config.yaml
n_layer: 8
d_model: 160
moe_layers: [0, 2, 4, 6]
routed_scale: 2.5
balance_loss: 0.00686
init_std_router: 0.00798
lr_router: 0.00129
vocab_size: 4096
lr: 0.00416
beta2: 0.99
grad_clip: 2.0
steps: 7615
dataset: "wikipedia_en"
Below are experts of layer 2 (counted from 0) of a mixture-of-experts language model. Rows are named router (the router's row for the expert), gate (a neuron's input weights, with its number), up (a neuron's input weights, with its number), down (a neuron's output weights, with its number) and show model dimensions 0-39. Each number is 50 + 12 x the weight over its row's rms, rounded and kept within 0 to 99.
Before each expert's rows: "gets" lists some tokens that make up at least twice as much of what it gets as of all text. This comes from a sample of Wikipedia text that the model never trained on. Tokens count by the router's weight.

# expert 1
gets: "a", "h", "g", "b", " | ", "ur"
router:65 56 45 53 51 23 58 40 65 51 46 55 54 55 57 59 68 56 48 54 55 51 67 70 55 39 49 66 46 62 52 64 38 28 24 48 48 36 57 48
gate4:51 47 45 57 57 56 32 43 43 62 33 57 48 74 37 44 40 43 52 45 68 36 69 43 69 39 60 54 41 34 40 52 47 28 54 19 54 40 64 67
up4:62 54 40 33 60 61 49 41 45 49 64 56 51 67 46 50 43 58 60 50 50 37 59 44 57 40 37 42 47 42 44 44 44 48 62 15 72 42 56 69
down4:41 35 37 38 52 57 50 51 49 64 59 47 58 61 66 64 35 51 72 42 58 50 48 60 70 56 34 42 40 44 40 42 60 41 75 35 53 31 56 59
gate5:61 64 61 48 46 16 70 51 63 51 61 47 59 48 62 66 53 47 19 53 60 48 60 35 45 59 51 67 39 50 49 57 53 33 40 32 66 56 51 54
up5:35 40 44 54 59 65 41 59 22 69 45 48 25 52 26 51 59 61 71 42 39 52 41 45 64 37 61 44 50 27 50 38 44 51 60 64 32 42 37 52
down5:29 68 54 49 36 65 36 72 53 51 56 23 37 49 38 37 53 55 41 43 67 34 59 41 59 62 29 46 67 51 62 50 60 64 59 49 54 53 70 57
gate6:46 50 52 48 50 49 53 53 34 40 16 38 51 20 49 72 60 40 46 40 46 65 36 50 39 49 43 72 61 58 57 32 40 36 55 43 58 39 58 45
up6:23 50 50 54 56 31 58 38 50 31 35 35 61 41 46 46 28 49 35 55 63 50 59 23 52 29 44 57 16 55 65 49 48 43 50 55 55 52 60 57
down6:48 31 44 67 32 56 34 36 54 33 33 52 59 78 55 52 42 56 66 49 53 65 43 44 59 40 60 32 59 51 42 47 15 80 39 58 40 35 62 55
gate7:39 56 32 46 50 69 76 49 62 68 51 53 58 59 45 45 46 57 44 52 20 29 56 49 53 54 36 60 69 25 50 33 41 45 50 22 42 53 46 69
up7:45 59 34 46 57 59 48 43 51 63 40 51 70 53 45 38 51 39 55 45 43 43 66 50 40 65 52 53 56 29 44 58 49 68 48 51 29 73 55 35
down7:50 55 42 42 59 51 36 37 54 47 52 62 46 46 56 38 65 43 71 38 44 57 67 39 50 34 59 44 53 50 30 45 41 62 52 58 38 47 33 39

# expert 12
gets: "er", "is", " ", " a", "at", "us"
router:35 45 63 41 58 52 31 48 45 51 48 49 50 26 65 60 54 27 33 23 45 27 54 36 59 57 39 41 53 52 42 71 51 62 31 54 37 60 59 52
gate4:43 57 52 55 41 43 46 51 39 58 58 51 50 60 32 54 46 20 51 48 63 33 46 56 36 60 33 58 72 53 51 56 77 46 62 22 63 63 35 29
up4:58 46 51 44 57 59 48 52 57 34 51 46 50 55 52 37 56 77 48 53 43 69 48 42 51 61 69 42 45 44 51 42 24 53 56 72 36 48 59 60
down4:52 57 48 46 48 45 35 61 73 55 63 54 43 37 41 62 30 68 37 71 58 76 59 63 41 49 44 50 52 66 50 54 47 55 46 60 53 51 68 63
gate5:48 60 50 29 51 42 44 53 35 62 53 56 64 72 72 49 52 41 49 64 57 44 70 64 45 49 53 33 33 52 58 45 50 40 58 54 54 55 58 68
up5:42 52 46 18 56 39 38 51 46 56 45 61 65 75 69 57 60 32 44 59 64 33 71 46 28 47 63 32 48 41 64 47 30 58 47 52 52 59 50 68
down5:48 42 39 42 60 35 57 54 49 67 34 55 58 59 65 49 60 38 72 61 58 49 59 26 40 36 63 47 67 31 40 33 58 71 44 40 47 53 56 60
gate6:68 43 48 52 60 51 35 38 53 45 45 43 42 26 36 48 65 40 50 30 49 39 27 55 49 52 49 64 39 44 60 47 63 42 61 52 72 56 44 50
up6:59 35 43 54 48 41 46 54 55 73 36 32 42 48 45 43 61 43 54 30 63 60 23 68 62 54 52 53 54 40 49 74 38 46 40 37 61 67 38 55
down6:48 40 50 47 56 56 47 55 42 39 54 42 45 48 52 61 49 52 52 38 55 70 44 64 30 59 40 53 27 62 70 45 54 35 46 56 47 40 52 40
gate7:40 65 50 47 49 54 46 55 56 72 72 49 62 75 57 42 62 48 51 24 44 48 53 31 45 56 47 34 57 57 48 46 45 57 69 52 45 62 39 59
up7:72 40 51 53 45 29 56 46 53 39 26 45 44 31 45 34 25 55 56 72 70 45 46 51 61 55 35 55 43 39 59 39 53 28 46 49 55 59 50 38
down7:55 50 52 32 30 56 53 53 43 48 24 42 52 57 22 54 37 72 55 34 37 43 54 70 46 59 39 46 63 56 62 21 53 57 32 68 77 41 48 50

# expert 21
gets: "2", "1", "an", "re", "on", "i"
router:55 48 55 64 53 57 45 45 55 33 35 33 23 34 58 53 60 34 37 38 55 48 42 40 44 41 46 43 64 35 22 68 33 64 51 38 54 46 45 65
gate4:60 42 48 43 42 53 54 57 54 49 65 53 70 48 43 58 54 59 35 39 59 46 60 53 38 46 65 41 54 44 34 50 37 59 52 53 61 59 54 64
up4:33 59 59 61 54 49 42 56 37 40 35 32 52 55 44 55 55 49 51 64 30 56 54 59 43 54 43 72 49 55 62 24 59 46 56 60 40 44 50 36
down4:61 50 65 31 53 40 55 55 62 34 53 60 73 47 41 51 55 57 71 39 59 56 39 28 62 63 53 28 67 31 42 32 67 45 58 24 47 43 56 50
gate5:48 58 51 43 51 48 26 52 55 59 40 47 31 45 62 88 55 44 58 37 36 56 44 48 43 34 45 52 59 42 40 64 56 42 69 57 38 50 49 51
up5:47 59 65 43 26 46 46 57 55 58 56 48 56 36 56 54 55 59 42 62 33 60 21 53 36 45 52 83 48 18 63 61 45 49 42 67 42 61 46 45
down5:48 52 58 50 23 28 35 53 46 48 51 55 50 46 35 50 40 77 42 26 46 53 58 58 58 41 68 26 50 52 47 58 37 39 55 68 42 76 37 38
gate6:53 33 53 29 52 34 42 55 40 36 71 54 55 31 61 54 58 54 52 46 62 51 64 45 62 44 69 70 59 60 38 55 46 68 55 62 57 50 36 44
up6:44 63 55 52 66 57 58 52 60 61 33 57 49 79 47 40 47 38 51 45 56 39 46 58 52 65 52 14 56 28 65 50 55 41 26 58 41 42 55 44
down6:36 50 45 58 41 45 41 50 57 38 63 47 45 57 42 50 43 38 28 54 37 47 36 59 48 43 33 30 32 47 61 45 38 48 63 57 40 44 43 59
gate7:55 60 49 39 37 33 47 54 46 36 56 56 55 49 50 51 43 54 68 63 52 70 45 62 44 79 52 36 69 54 26 27 31 59 31 46 40 57 82 73
up7:56 46 49 71 61 38 73 53 50 62 44 41 45 53 53 35 43 38 53 58 47 34 73 42 22 44 63 54 47 59 48 62 72 43 63 56 54 46 30 41
down7:54 53 49 60 43 39 43 57 54 50 72 45 23 53 46 45 45 33 42 45 55 50 34 48 40 36 71 66 33 58 75 62 71 43 60 52 51 53 62 51

# expert 17
gets: ".", ",", " and", ", and", " in", "\""
router:54 36 50 57 60 57 73 50 55 78 41 55 51 50 33 69 39 56 21 87 41 54 58 38 34 36 36 54 44 49 51 47 60 50 54 52 49 66 35 41
gate4:32 46 66 44 47 28 39 60 32 56 58 51 64 34 42 43 56 48 36 54 55 43 35 43 52 65 55 57 65 58 41 47 56 50 69 31 65 37 61 37
up4:60 57 45 41 54 54 45 50 65 31 50 43 30 55 49 53 41 50 78 33 57 60 61 55 40 41 49 53 31 45 58 54 52 41 25 77 42 66 50 51
down4:55 73 65 37 51 47 65 64 84 38 52 62 53 40 48 63 31 48 45 57 66 59 33 53 47 62 41 32 42 68 62 27 55 29 44 50 47 56 55 56
gate5:53 46 45 40 56 71 69 57 49 86 52 53 36 49 59 47 54 51 51 64 51 26 52 40 74 61 48 55 74 47 29 42 29 45 49 43 55 50 68 49
up5:58 42 37 42 62 60 60 44 65 54 52 48 63 36 52 50 64 49 58 56 39 50 62 70 38 61 47 58 65 33 27 47 47 58 56 45 29 55 49 43
down5:47 54 43 49 60 37 32 48 55 42 59 52 71 47 49 51 66 42 73 48 53 38 73 65 59 42 75 59 35 49 46 42 50 29 55 63 57 49 70 53
gate6:48 48 61 36 39 70 34 48 57 23 61 51 49 61 50 57 39 46 40 57 56 64 75 63 67 35 48 50 51 47 48 38 73 42 67 65 77 53 57 82
up6:39 65 62 34 47 26 44 74 54 54 56 29 49 47 47 36 57 46 38 48 60 34 37 37 30 79 51 52 47 46 44 54 26 48 35 26 48 62 50 43
down6:49 64 62 52 48 45 72 57 59 53 67 45 61 57 44 50 46 86 37 41 42 66 46 64 47 61 76 56 68 34 48 62 60 57 38 33 46 42 45 50
gate7:51 58 52 50 46 51 50 44 45 48 39 62 57 65 39 48 44 57 36 52 63 40 68 37 53 45 67 65 78 59 60 26 72 34 52 64 49 62 49 69
up7:43 52 54 45 54 42 53 55 60 60 64 36 57 46 56 26 65 57 68 36 51 30 37 63 39 73 47 48 28 44 48 67 42 56 50 36 53 36 64 46
down7:52 53 44 54 59 36 34 49 44 45 51 37 58 56 44 36 50 72 50 53 61 60 41 56 28 47 49 50 39 56 61 38 65 46 42 50 51 50 72 54

# expert 11
gets: " f", " to", " c", " l", " p", " d"
router:52 57 58 51 44 71 51 62 37 55 65 58 26 64 03 33 25 43 49 53 63 57 49 46 57 77 54 38 55 46 53 52 60 31 45 57 48 28 52 47
gate0:50 51 55 47 61 59 40 51 46 41 58 65 68 38 72 55 27 57 60 46 60 54 41 31 54 51 34 55 35 48 42 40 41 50 30 54 42 57 23 56
up0:67 54 46 35 68 60 46 52 59 58 42 53 69 40 31 74 55 68 65 35 66 85 44 39 62 67 34 44 50 39 62 22 37 62 43 65 31 52 39 49
down0:48 52 39 35 51 76 42 51 36 42 50 62 54 53 63 43 58 52 54 42 59 59 38 28 49 61 23 64 57 32 36 44 46 52 39 33 42 42 48 31
gate1:53 53 54 61 36 47 54 70 42 65 51 34 28 44 66 15 46 48 50 55 64 61 46 45 46 51 50 48 38 59 54 56 58 62 29 47 55 48 57 45
up1:47 48 50 43 50 49 45 31 55 26 52 63 66 48 40 84 45 47 53 56 39 63 47 50 49 43 51 58 45 39 37 40 39 17 65 44 54 59 46 60
down1:54 66 43 41 50 52 52 53 62 55 60 60 43 38 43 61 55 66 49 35 81 38 62 47 50 61 61 46 66 49 45 75 35 66 41 49 58 68 61 67
gate2:61 52 53 46 48 58 79 57 49 52 42 50 29 44 55 56 40 47 44 43 51 74 46 82 47 53 45 39 58 34 56 46 48 57 47 50 54 29 56 62
up2:62 50 55 54 44 60 78 59 42 64 44 41 32 47 49 52 31 50 45 38 58 66 48 78 48 51 48 38 59 44 59 43 44 52 53 39 58 30 58 63
down2:45 44 45 55 41 58 60 43 63 51 39 50 41 64 65 54 56 58 54 32 66 64 44 52 60 66 57 41 62 60 58 63 58 57 41 55 45 45 60 42
gate3:49 48 55 62 47 49 58 62 51 36 70 45 55 29 28 52 52 71 40 56 44 46 38 56 51 50 35 51 43 64 47 67 45 63 36 46 39 44 38 48
up3:42 60 52 44 46 52 46 45 58 58 42 44 43 53 67 52 52 40 53 56 45 40 70 45 34 42 50 62 38 44 54 45 41 47 46 58 58 62 62 61
down3:50 52 61 45 49 43 49 46 64 51 65 46 50 49 45 43 41 34 50 69 44 58 62 39 60 55 74 56 52 37 83 59 45 58 66 20 44 54 42 67

# expert 20
gets: "b", "l", "p", "c", "n", "w"
router:64 43 40 68 57 63 51 52 69 48 77 46 40 53 57 49 51 48 48 60 67 38 77 59 47 82 44 53 51 45 44 50 71 38 56 43 53 26 62 53
gate4:62 42 52 66 67 32 76 52 85 68 45 55 74 52 46 32 53 51 56 46 45 79 43 54 48 42 43 29 25 27 60 39 23 51 50 46 60 57 40 53
up4:60 42 46 53 57 28 83 51 69 58 46 49 61 51 61 29 45 50 59 46 61 70 67 48 51 55 54 27 27 47 60 73 41 75 46 52 68 46 38 39
down4:52 35 39 73 70 50 26 56 55 58 40 45 57 59 59 50 48 39 57 47 70 34 63 56 57 57 60 45 24 32 41 28 30 61 42 39 64 64 59 57
gate5:49 56 46 58 56 37 49 43 73 61 65 55 59 53 55 51 45 41 53 32 68 58 43 73 58 44 35 42 47 51 34 49 43 54 38 47 78 39 73 60
up5:39 40 47 65 53 60 61 56 41 54 56 56 33 71 53 60 61 56 55 71 41 59 35 33 48 49 35 54 59 48 49 42 74 56 49 57 58 52 27 35
down5:65 58 50 53 55 56 64 55 60 54 49 43 37 54 35 51 65 46 52 75 39 53 70 19 57 36 53 62 40 43 53 51 26 80 41 52 54 44 61 68
gate6:61 33 53 77 56 57 54 51 79 42 49 46 43 54 47 57 62 43 56 36 49 55 56 45 50 71 65 55 54 52 49 50 47 63 34 36 67 42 42 41
up6:50 49 53 45 37 49 36 55 37 51 54 65 38 48 50 43 49 63 54 67 59 45 32 50 62 27 60 60 56 59 44 43 54 72 43 41 49 53 36 38
down6:57 72 49 60 63 60 50 65 65 37 71 53 41 26 45 55 62 59 14 59 61 33 48 44 42 48 49 67 47 69 55 53 55 69 47 54 61 53 59 48
gate7:60 50 40 52 40 70 58 48 46 54 72 42 34 44 53 57 61 61 58 38 64 54 69 31 58 36 60 54 17 39 52 64 71 33 52 19 42 50 42 61
up7:51 47 31 59 57 72 71 36 57 63 55 39 39 34 50 52 63 72 64 41 55 48 66 41 63 44 53 46 20 23 68 54 56 46 41 22 35 40 45 63
down7:53 51 35 50 38 56 49 36 57 49 65 48 44 28 71 57 50 46 82 46 48 74 67 38 51 41 44 39 51 43 31 55 38 73 75 49 39 66 51 63

# expert 22
gets: "s", "ed", "ing", "al", "ers", "es"
router:61 49 53 48 40 21 67 43 59 59 40 53 71 34 48 39 55 61 58 64 44 41 55 63 59 61 28 43 42 40 40 36 50 47 59 40 60 59 46 55
gate0:53 62 44 61 60 22 59 48 37 55 46 62 41 51 67 51 73 25 79 52 62 52 38 45 49 48 45 53 47 56 61 37 45 62 39 41 55 36 51 67
up0:39 51 53 53 72 33 56 51 58 41 49 57 44 44 40 55 53 49 61 60 50 48 55 32 42 47 34 47 46 42 59 36 35 68 38 48 47 47 68 68
down0:39 39 38 51 54 61 42 55 50 31 40 51 39 38 52 36 56 62 74 41 35 24 47 32 48 53 58 45 47 61 55 52 61 22 32 43 52 49 31 54
gate1:49 59 51 79 58 33 52 52 69 58 36 60 46 46 34 46 64 41 51 54 21 67 39 33 50 78 39 65 58 40 49 46 63 32 47 41 51 53 51 62
up1:66 52 51 55 57 30 57 55 50 48 43 50 59 41 50 69 46 41 31 58 21 68 45 36 37 46 38 41 47 34 36 54 53 62 57 70 46 45 48 55
down1:63 38 52 57 47 31 39 38 46 54 43 50 55 71 72 32 45 50 45 42 48 52 51 38 47 35 55 44 55 40 55 54 42 46 54 58 12 48 65 45
gate2:48 52 52 62 56 54 55 52 51 48 40 53 36 75 50 30 58 30 57 71 82 47 62 39 56 62 61 44 66 37 47 41 68 23 61 46 56 44 71 44
up2:58 65 49 70 35 40 46 60 47 59 45 44 62 50 47 47 50 43 61 50 47 53 48 32 43 52 47 43 42 44 32 44 65 47 43 62 41 80 42 53
down2:45 63 52 53 47 54 65 51 51 65 46 46 56 60 55 30 66 33 59 40 73 30 50 44 38 45 51 33 72 40 41 48 55 61 65 56 32 53 45 34
gate3:41 31 51 50 52 22 49 47 53 41 36 52 42 46 54 62 62 46 58 65 44 39 52 57 64 63 36 56 36 45 46 54 46 54 30 46 47 60 57 42
up3:40 36 49 48 53 42 47 50 60 49 14 52 41 49 44 58 79 39 65 58 58 33 53 63 56 69 39 48 53 46 71 56 57 52 30 53 47 52 62 37
down3:43 36 45 51 49 45 51 33 37 52 28 56 38 46 69 42 45 39 60 56 74 32 59 72 52 50 52 52 50 60 49 49 45 51 45 42 45 57 56 43

# expert 23
gets: ":", "\n\n", " ", "2", " =", "en"
router:67 51 27 39 27 50 52 47 42 43 44 58 57 45 52 57 34 44 65 25 53 58 44 58 58 41 70 53 39 57 60 45 57 41 43 41 43 61 60 30
gate0:62 41 39 47 44 36 48 52 55 38 49 49 46 60 63 48 09 56 62 64 27 39 40 46 55 71 67 62 31 64 51 46 71 33 47 55 68 56 38 66
up0:67 36 42 40 50 36 49 48 57 40 64 40 55 62 72 49 25 62 58 60 24 38 39 57 50 76 70 47 26 70 54 45 48 31 51 52 71 44 51 74
down0:64 45 45 45 52 59 66 28 54 54 29 67 46 46 55 50 44 71 67 41 54 41 41 47 48 77 72 49 61 51 26 56 52 61 50 60 45 53 58 35
gate1:63 45 53 55 58 61 41 55 59 41 15 38 57 38 58 67 60 47 55 44 51 46 41 25 70 45 61 49 42 56 54 37 20 57 35 43 61 55 37 42
up1:70 44 60 46 45 46 67 49 58 61 65 51 31 40 40 37 50 27 60 46 52 35 43 71 46 66 40 44 57 40 61 58 60 31 57 53 53 53 78 57
down1:67 63 51 51 31 60 47 63 49 68 56 38 43 51 54 62 38 36 54 55 45 34 49 56 30 45 66 37 42 63 60 58 48 35 58 47 55 58 66 53
gate2:50 65 59 31 42 42 34 54 62 70 55 39 61 40 52 50 53 66 53 45 54 59 53 37 58 81 58 52 61 61 46 36 46 43 38 56 50 69 28 31
up2:45 48 43 61 60 30 44 45 36 46 39 55 31 51 60 40 64 48 66 57 43 29 34 51 55 39 40 41 35 66 53 49 47 54 49 51 72 28 71 38
down2:54 45 41 62 24 38 44 61 65 46 54 53 55 57 53 50 31 39 50 42 41 63 43 62 50 37 57 44 31 61 73 46 50 54 68 65 59 46 69 40
gate3:60 47 60 49 64 63 82 53 52 43 57 62 67 55 62 44 25 65 35 44 71 37 49 48 37 63 62 60 35 48 43 59 44 22 57 55 35 51 53 56
up3:55 45 36 44 18 53 24 41 41 40 39 45 44 39 40 58 43 50 57 50 61 56 55 55 62 31 38 50 69 51 64 43 46 69 40 64 38 71 51 75
down3:27 46 55 35 37 50 49 50 57 57 33 41 48 43 45 56 69 54 54 50 52 34 41 30 43 57 44 51 66 39 49 53 26 54 64 47 45 54 65 53

# expert 9
gets: " (", "1", " in", " in ", " of", ","
router:55 67 42 39 43 26 57 56 44 60 52 48 38 59 63 35 55 59 38 68 35 44 50 33 59 58 47 18 43 50 58 54 19 32 50 46 51 47 62 54
gate0:50 67 47 36 22 65 39 60 37 44 54 37 39 55 41 58 62 45 42 64 56 40 64 36 66 56 36 28 42 50 60 64 25 63 47 45 63 36 54 24
up0:44 34 50 65 70 49 59 30 64 39 59 72 62 41 67 47 42 44 70 33 50 70 43 54 40 49 55 76 59 42 36 44 67 34 59 56 50 49 55 68
down0:68 60 69 53 41 39 32 46 75 38 67 62 54 36 55 49 48 24 63 68 54 59 36 32 30 47 65 47 48 54 44 47 56 58 47 39 35 66 36 40
gate1:65 53 52 62 35 50 38 48 44 49 38 40 47 44 43 31 43 69 38 34 57 50 52 62 70 36 70 36 40 66 52 45 47 46 52 68 56 50 53 52
up1:57 44 46 48 63 71 44 47 52 45 39 60 57 34 57 50 73 41 41 57 58 35 36 38 34 53 41 47 36 65 47 61 45 72 42 41 58 59 52 36
down1:46 51 54 53 55 58 46 46 60 46 63 44 54 45 50 58 37 41 54 42 54 25 56 68 28 28 58 60 45 49 42 46 26 60 62 52 37 60 64 55
gate2:47 62 55 43 49 59 57 48 56 29 48 68 52 36 37 41 38 55 57 28 60 45 53 30 46 34 55 35 49 51 50 32 51 67 40 56 69 46 51 65
up2:48 59 53 44 43 39 58 47 51 15 25 63 63 45 38 60 30 52 49 33 55 42 53 61 43 44 63 32 53 40 47 33 48 54 69 67 45 59 47 47
down2:45 48 44 33 59 62 44 36 30 23 34 61 60 52 40 53 55 63 62 35 67 52 46 50 43 34 47 29 58 34 41 43 28 35 53 41 48 63 48 26
gate3:48 61 39 27 47 59 70 45 58 57 32 60 49 51 48 51 38 44 56 50 53 41 36 49 52 55 49 53 51 28 45 51 27 25 61 28 72 45 37 41
up3:43 56 51 42 39 44 58 54 63 42 30 54 45 55 46 48 41 54 46 59 56 30 45 64 63 56 41 46 59 40 45 48 27 34 33 33 61 52 33 15
down3:45 53 46 41 60 58 59 34 37 57 25 67 47 47 61 49 59 48 68 48 46 42 34 43 56 61 50 36 30 58 53 45 43 43 17 34 41 37 53 38

# expert 6
gets: "e", "ing", "le", "et", " | ", " |"
router:69 51 44 39 47 58 37 42 45 39 55 61 57 37 47 68 54 79 68 36 41 42 20 47 30 39 57 51 55 42 46 69 53 37 45 41 74 70 50 51
gate4:45 28 41 41 37 36 54 47 51 30 44 38 45 70 45 61 43 39 43 58 55 56 41 49 53 46 50 79 62 44 50 69 50 51 38 54 50 37 47 59
up4:40 28 56 40 60 67 56 53 43 50 44 59 43 45 54 64 48 49 46 45 63 75 69 55 62 61 49 55 61 73 50 51 54 53 46 53 44 30 42 49
down4:51 53 62 49 55 63 27 52 54 51 57 54 63 20 42 38 53 67 51 51 25 41 28 49 57 65 26 53 48 37 41 53 40 59 44 36 46 45 25 44
gate5:49 48 51 58 74 46 51 52 47 54 60 41 62 51 42 60 47 46 51 64 34 49 30 45 54 68 57 53 53 51 83 42 54 59 33 30 69 41 48 50
up5:33 39 61 55 64 57 40 40 42 60 59 49 72 44 54 68 50 42 48 61 62 15 53 56 53 54 41 53 47 47 59 81 30 41 21 57 42 29 40 50
down5:40 54 54 45 57 50 47 44 38 49 35 60 57 66 60 52 47 38 56 24 65 23 71 55 74 52 51 50 53 47 46 41 50 61 49 77 40 34 55 37
gate6:44 52 52 53 52 42 41 43 68 74 65 37 59 41 41 29 52 69 46 35 40 40 52 50 51 38 58 45 61 34 76 56 57 51 44 54 47 66 45 55
up6:35 54 54 63 45 48 60 56 51 34 46 61 46 59 58 41 43 28 42 60 70 87 54 38 42 48 42 30 53 65 42 48 46 53 60 46 49 47 66 39
down6:74 55 44 31 38 52 47 58 60 64 55 62 37 43 46 64 54 73 56 60 48 53 37 50 37 54 49 59 44 50 49 54 57 46 38 55 42 51 62 30
gate7:60 52 51 47 60 37 66 54 61 41 55 57 47 38 47 70 45 32 67 42 33 36 75 54 42 40 40 80 50 28 50 47 66 47 66 45 68 44 41 53
up7:49 39 42 55 59 32 59 46 52 44 45 49 44 46 45 70 61 45 54 38 41 62 67 45 60 29 39 49 42 46 61 69 61 64 62 65 55 51 61 36
down7:50 36 44 62 52 31 48 39 48 56 36 42 59 66 49 28 64 39 68 55 51 51 75 50 64 58 57 33 63 53 67 66 51 59 63 55 31 76 49 37

# expert 8
gets: " | ", "1", "2", " ", "3", "4"
router:58 57 32 42 50 39 41 37 41 50 69 49 59 41 62 39 61 49 49 60 44 56 33 21 43 65 57 44 54 71 42 51 72 54 37 63 64 60 52 53
gate0:63 41 42 77 35 47 47 43 36 61 51 43 56 39 47 34 60 53 47 23 61 53 33 36 24 58 47 37 38 77 44 60 65 47 50 53 57 51 49 65
up0:68 44 43 70 31 43 49 47 40 63 54 42 57 45 51 36 57 53 46 27 67 56 32 29 28 55 50 42 42 76 42 62 66 48 43 57 61 54 50 63
down0:74 55 41 61 50 49 37 43 45 53 48 51 42 59 55 40 68 66 49 46 64 33 46 61 54 43 34 38 41 72 46 70 72 47 55 52 55 45 75 62
gate1:67 41 34 69 48 60 48 39 49 56 73 61 51 19 47 35 48 20 49 47 41 42 43 48 34 38 61 38 35 70 56 62 60 40 58 44 55 42 50 63
up1:47 46 65 27 46 28 55 65 49 41 56 34 57 82 45 55 66 70 54 57 72 69 47 47 60 68 34 45 52 43 33 55 48 57 43 52 34 65 39 38
down1:46 53 39 38 49 50 52 56 39 53 42 48 62 49 54 46 68 43 45 43 30 43 53 56 58 71 62 33 51 42 44 73 46 56 46 60 47 65 39 77
gate2:66 61 51 52 54 51 69 57 46 29 62 24 65 68 45 37 50 34 36 49 47 46 53 52 47 67 58 48 56 45 34 30 54 34 36 57 34 56 42 42
up2:39 43 53 53 37 59 27 46 54 69 38 73 39 47 64 67 52 63 47 50 58 61 39 46 58 43 37 55 75 39 57 40 51 44 66 38 35 60 29 43
down2:34 54 53 55 56 59 50 67 48 41 31 52 52 57 49 41 44 60 59 54 60 47 29 45 75 55 64 48 51 36 50 72 63 33 45 55 72 35 61 39
gate3:51 61 47 46 43 48 70 59 57 51 46 67 46 49 21 38 41 40 50 52 35 45 51 56 41 31 71 47 67 46 67 63 60 46 66 31 60 48 47 70
up3:43 65 57 46 41 47 60 55 50 60 35 47 45 49 42 56 44 54 43 55 35 46 41 53 63 36 59 33 52 48 62 46 57 57 72 40 58 44 51 73
down3:40 55 43 75 59 45 67 43 37 52 38 47 55 47 52 45 39 50 44 83 56 52 46 40 56 50 64 62 42 50 43 64 48 39 61 49 76 54 61 58

# expert 10
gets: " S", " M", " P", " B", " H", " R"
router:56 30 57 54 45 69 37 63 63 53 63 48 15 69 36 57 74 58 46 66 46 67 52 64 44 55 69 32 76 48 72 41 47 58 66 66 62 34 48 29
gate0:58 51 54 52 52 46 44 55 66 43 64 54 43 63 58 62 56 65 54 69 54 45 62 48 71 61 42 45 61 65 46 57 55 32 54 46 31 65 56 70
up0:62 31 34 57 56 55 32 38 70 55 56 52 33 65 65 69 74 54 59 60 41 47 41 57 52 48 49 33 80 56 62 46 47 29 54 58 54 38 60 51
down0:70 59 44 69 26 63 60 32 48 66 31 52 44 59 64 57 55 31 55 56 55 54 47 70 45 36 60 52 36 60 37 53 65 50 44 57 29 52 66 51
gate1:35 54 67 43 55 69 40 40 37 74 35 43 44 50 47 52 53 42 42 48 45 49 63 58 58 52 66 47 57 60 44 51 29 46 39 57 43 38 59 51
up1:43 41 58 54 62 80 42 37 14 66 39 53 35 57 42 51 60 39 42 46 38 55 44 58 46 46 68 37 61 61 39 58 42 50 52 74 51 35 37 39
down1:45 38 41 70 56 59 46 38 34 51 43 62 35 51 55 52 44 49 56 53 71 25 43 45 57 58 78 47 69 43 35 51 53 39 45 53 41 21 50 56
gate2:52 71 63 39 30 39 29 50 69 49 49 63 53 56 46 40 42 39 49 39 50 37 55 43 50 38 60 53 64 52 76 56 40 32 64 35 61 64 47 49
up2:45 65 62 40 26 48 33 47 60 43 40 60 38 57 28 39 53 43 62 47 53 58 37 39 36 35 51 49 52 66 78 53 51 46 51 46 65 52 32 42
down2:50 47 52 75 51 45 35 47 43 48 41 54 46 62 41 26 46 64 62 17 65 42 59 47 24 45 45 55 78 51 77 24 51 38 35 34 62 57 49 36
gate3:67 50 44 42 33 34 43 46 63 43 52 64 57 40 48 43 59 59 31 53 53 65 31 68 54 40 52 33 45 34 51 47 49 50 31 36 45 36 35 52
up3:44 45 52 63 71 61 55 54 45 40 31 34 47 64 57 47 39 72 48 29 56 37 61 68 55 64 47 52 58 46 48 48 46 28 80 70 52 54 39 58
down3:44 52 62 59 40 65 57 51 53 51 54 42 62 46 43 59 18 70 25 68 64 55 63 55 41 54 52 39 55 59 38 46 64 62 69 47 22 67 46 49